config.toml
activation = "cubed_relu"
router_score = "sigmoid"
balance_loss = 0.00018
norm_eps = 1e-06
Below are experts of layer 4 (counted from 0) of a mixture-of-experts language model. Rows are named router (the router's row for the expert), up (a neuron's input weights, with its number), down (a neuron's output weights, with its number) and show model dimensions 0-159. Each number is 128 + 24 x the weight over its row's rms, rounded and kept within 0 to 255.
Before each expert's rows: "gets" lists some tokens that make up at least twice as much of what it gets as of all text. This comes from a sample of Wikipedia text that the model never trained on. Tokens count by the router's weight.

# expert 97
gets: " ", " C", ",", " D", " L", " N"
router [ 94 153 107 141 134 157 100 105 137 132 138  92 150 142 191 129 138 128 166 131 108 131 124 123 148 124 148 137 120 138 133 131  85 128  63 132 122  89 134 122 137 125 115 102 170  99 137 135 105 131 123 134 136 138 142 111 122 135 103 145 166 131 132 100 138  82  96 104 156 147  75 160 123 143 148 121 136 142 145 106 114 123 125 126 128 100 140 116 138 110 130 148 123 115 132 114 107 120 130  99 113 110 122 147 149  97 118 126 130 136 122 105 126 129 104 127 130 131 132 115 110 138 235  90 200 101 120  87 127 151 112 133 133  78 130 126 120  36 126  91 122 138 150 124 131  85 169 116  95 101 104 117  99 129 144 114 111 121  93 145]
up0 [129 143 148 120 145 150 127 161 118 114 144 153 134 139 113 123 100  93 125  99 170 115 154 123 108 122 112 112 157 107 119 134 157 143 159 135 107 154 153 154 111  72 125 146  96 179  84 115 144 174 112 116 133 148 125 125 169 109 131 120  93 145 116 135 114 159 134 139 105 123 164 106 101 137 128 164 116  97 145 159  93 100 156 109 134 115 101 160 128 173  89 124 113 136  87 174 123 151 121 167 141 170 121 113 126 152 102 155 124  93 139 145 108 113 144 116 131 126 124 124 107 100  69 208  95 155  95 123 157 129 130 133 106 150 115 121 121 155 117 132 152 146 125 114 138 172 112 139 127 151 143 176 142 105  93 128 168 154 163 127]
down0 [147 100 131 106 147 136 186 111 104 135 149 115 125 172 158 134 121 105  97 132 126 104 101 104 109 128 123 103 117 150 135  78 146 106 122 146 119 113 152 129 114 112 125 113 133 141  86 121 130 188 166 112 115 167 162 103  96 151 163 135  91 103 148 154 121 142 107 147 161 129 105 139 126 126 114 111 142 183 141 139 163 129 104 118 163 118 141 103  97 131 145  89 116  71 135 148 143  70 118 106  93 125 169 172 114 122 134 177 108 135 139 136 105 124 126 119 116 105 113 111 120 176 107 128 150 178 161 131 116  83 146 153 118 163 112 135 121 180 131 121  80 134  99  89 123 106 134 114 117 100 130 151 100 139 132 157 130 107 125 142]

# expert 80
gets: " D", ",", " He", " C", " G", " N"
router [ 93 146  97 156 147 152 108 111 140 128 131  92 162 153 185 138 138 115 161 131 116 145 123 128 140 124 151 134 109 142 136 124  89 137  68 132 118  88 137 125 150 137 126 102 164  86 129 123 112 146 119 133 144 140 144 100 116 125 102 149 162 133 131 103 135  84  97 101 145 152  78 149 121 134 153 120 127 138 149 108 123 123 124 123 125  89 133 129 137 102 134 157 127 124 134 112 107 124 140  87 114 121 135 138 133  98 130 136 128 133 130 105 138 124 104 139 140 122 128 121 107 141 228 100 213 106 120  75 132 160 108 126 145  78 115 136 117  47 118  96 122 139 147 126 138  85 159 107 106 100 109 126 105 129 142 111 116 105  91 143]
up0 [139 184 122 112  74 105 161 179 145 137 148 152 109 110 132 103 123 129 136 102 154 159 152  88 126 152 133 120 128 138 142 102 162 132 176 133 118 156 132 131  89 124 127 101  90 167 124 122  97 121  88 155 126 119 132 149 119 148 143 139 107 170 127 143 104 128 139 127 128 123 124 104 123 117 100 124 117 106 121 152 170 117 159 137 170 148 110 130 111 132 135  64 118 105 137 177 142 157 141 118 111 116 117 140 156 125 107 101 142  90 147 142 114 131 136 127  78 135 121 166  95 110  71 144 105 146 107 156 107 108 100 128  71 188 137  93 122 146  65 145 117  90 128 115 120 154 121 154 138 108 154 126  99 143 125 134 138 142 136  90]
down0 [118 157 134 106 173 133 127  74 152 108 106 173 115 110 104  94 113 143 119 103 156 105 112 110  99 115 117 123 129 154  93 110 140 141 134 160  90 128 134  85 115 108 118 128 140 143 113 149 118 158 132 127 133 143 134 133 140 149  87 135  93 144 137  95 133 106 126 132 133  85 149 120 106 109 152 169 151 134 158  94 103 124 104 147 131 154 149 140  95 177 159  89  86  74 128 130 104 105 121 101 111 131 128 129 143 124 104 151 139 139  94 154  93 100 101 121 128 134 192 175 129 122  82 133  99 117 136 141 145 119 132 104 144 143 147 111 118 159 102 165 148  95 147 133 128 118 186 142 104 163 141 111 150 157  92 113 166  77 159 128]

# expert 50
gets: " F", " B", " T", " S", " 0", " C"
router [ 96 137 100 138 127 144 118 111 132 128 126  97 149 145 193 134 154 132 162 128 124 154 126 121 137 124 150 132 115 138 142 112  83 140  65 122 128  94 130 122 140 121 123 117 165  92 129 137  99 151 111 144 149 137 133 109 118 134 100 149 171 131 142 115 137  83  91 115 147 151  75 143 127 129 152 113 136 132 131 122 116 104 126 123 129 106 125 133 129 107 133 147 125 125 121 120 117 129 134  84 116 125 121 142 147 107 121 129 135 121 124 113 123 125 111 137 123 125 127 126 114 133 230  98 224 103 119  93 132 157 110 116 140  63 123 121 121  29 118  98 129 131 154 128 126  79 160  99 110 104 108 125 103 129 142 111 126 108  99 141]
up0 [134 112 138 127 138 135 165 136  73 157 135 129 102 100 130 124 116  79 131 188 154 133 160 142 100  92 177 141 115 145 154 135 181 132 169 128 113 152 136 105 128  89 108 145  85 147 114 135 120 149 161 132 115  94  94 143 145 169 134 123 117 132 130 128 148 134 118  72 137 104 186 115 122 120  73 141 115 118  93 100 101 128 112  95 120 174 150 145 141 175 123 117 142 189 126 155 137 155 114 167 121 110  95 108 117 165 101 112 147 159 115  96 135 137 150 124 140 133 131 152 112 102 126 137  88 135 144 130 130 119 152 123  87 147 106 133 106 150  96 146 100 132 117 116 163 117 136 128  77 142 151 114 110 124 132 106 144 150 157 155]
down0 [125 122 134 158 139 135  86 134 135 163 155 120 139 112 109 136 140 155 158 134  95 122 158 165 148 162  87 131 117 122 119  87 134  72 151 132 131 117 169 112 149 113 141  87 154 119 162 132 145 113 142 170 106 167 127 139 124 141 131 106 146 142  98 126 168 138 139  75 125 126 150 144 135  75 104 121  99 136 135 138 157 131 133  84 121 114 175 122 178 134 146 111 117 154  87  97 121  75 140 182 120 104 139 132  77 139 109 129 127 100 124 126 147  81 165 120 123 158  97 100 129 106  92 148 118 116 109 124 170 131 140 136 117 159 154 141 105 135  97 146 137 166 139 135 156 131 160 119 103 178 127 102 155  87 128 155 140 123 155 111]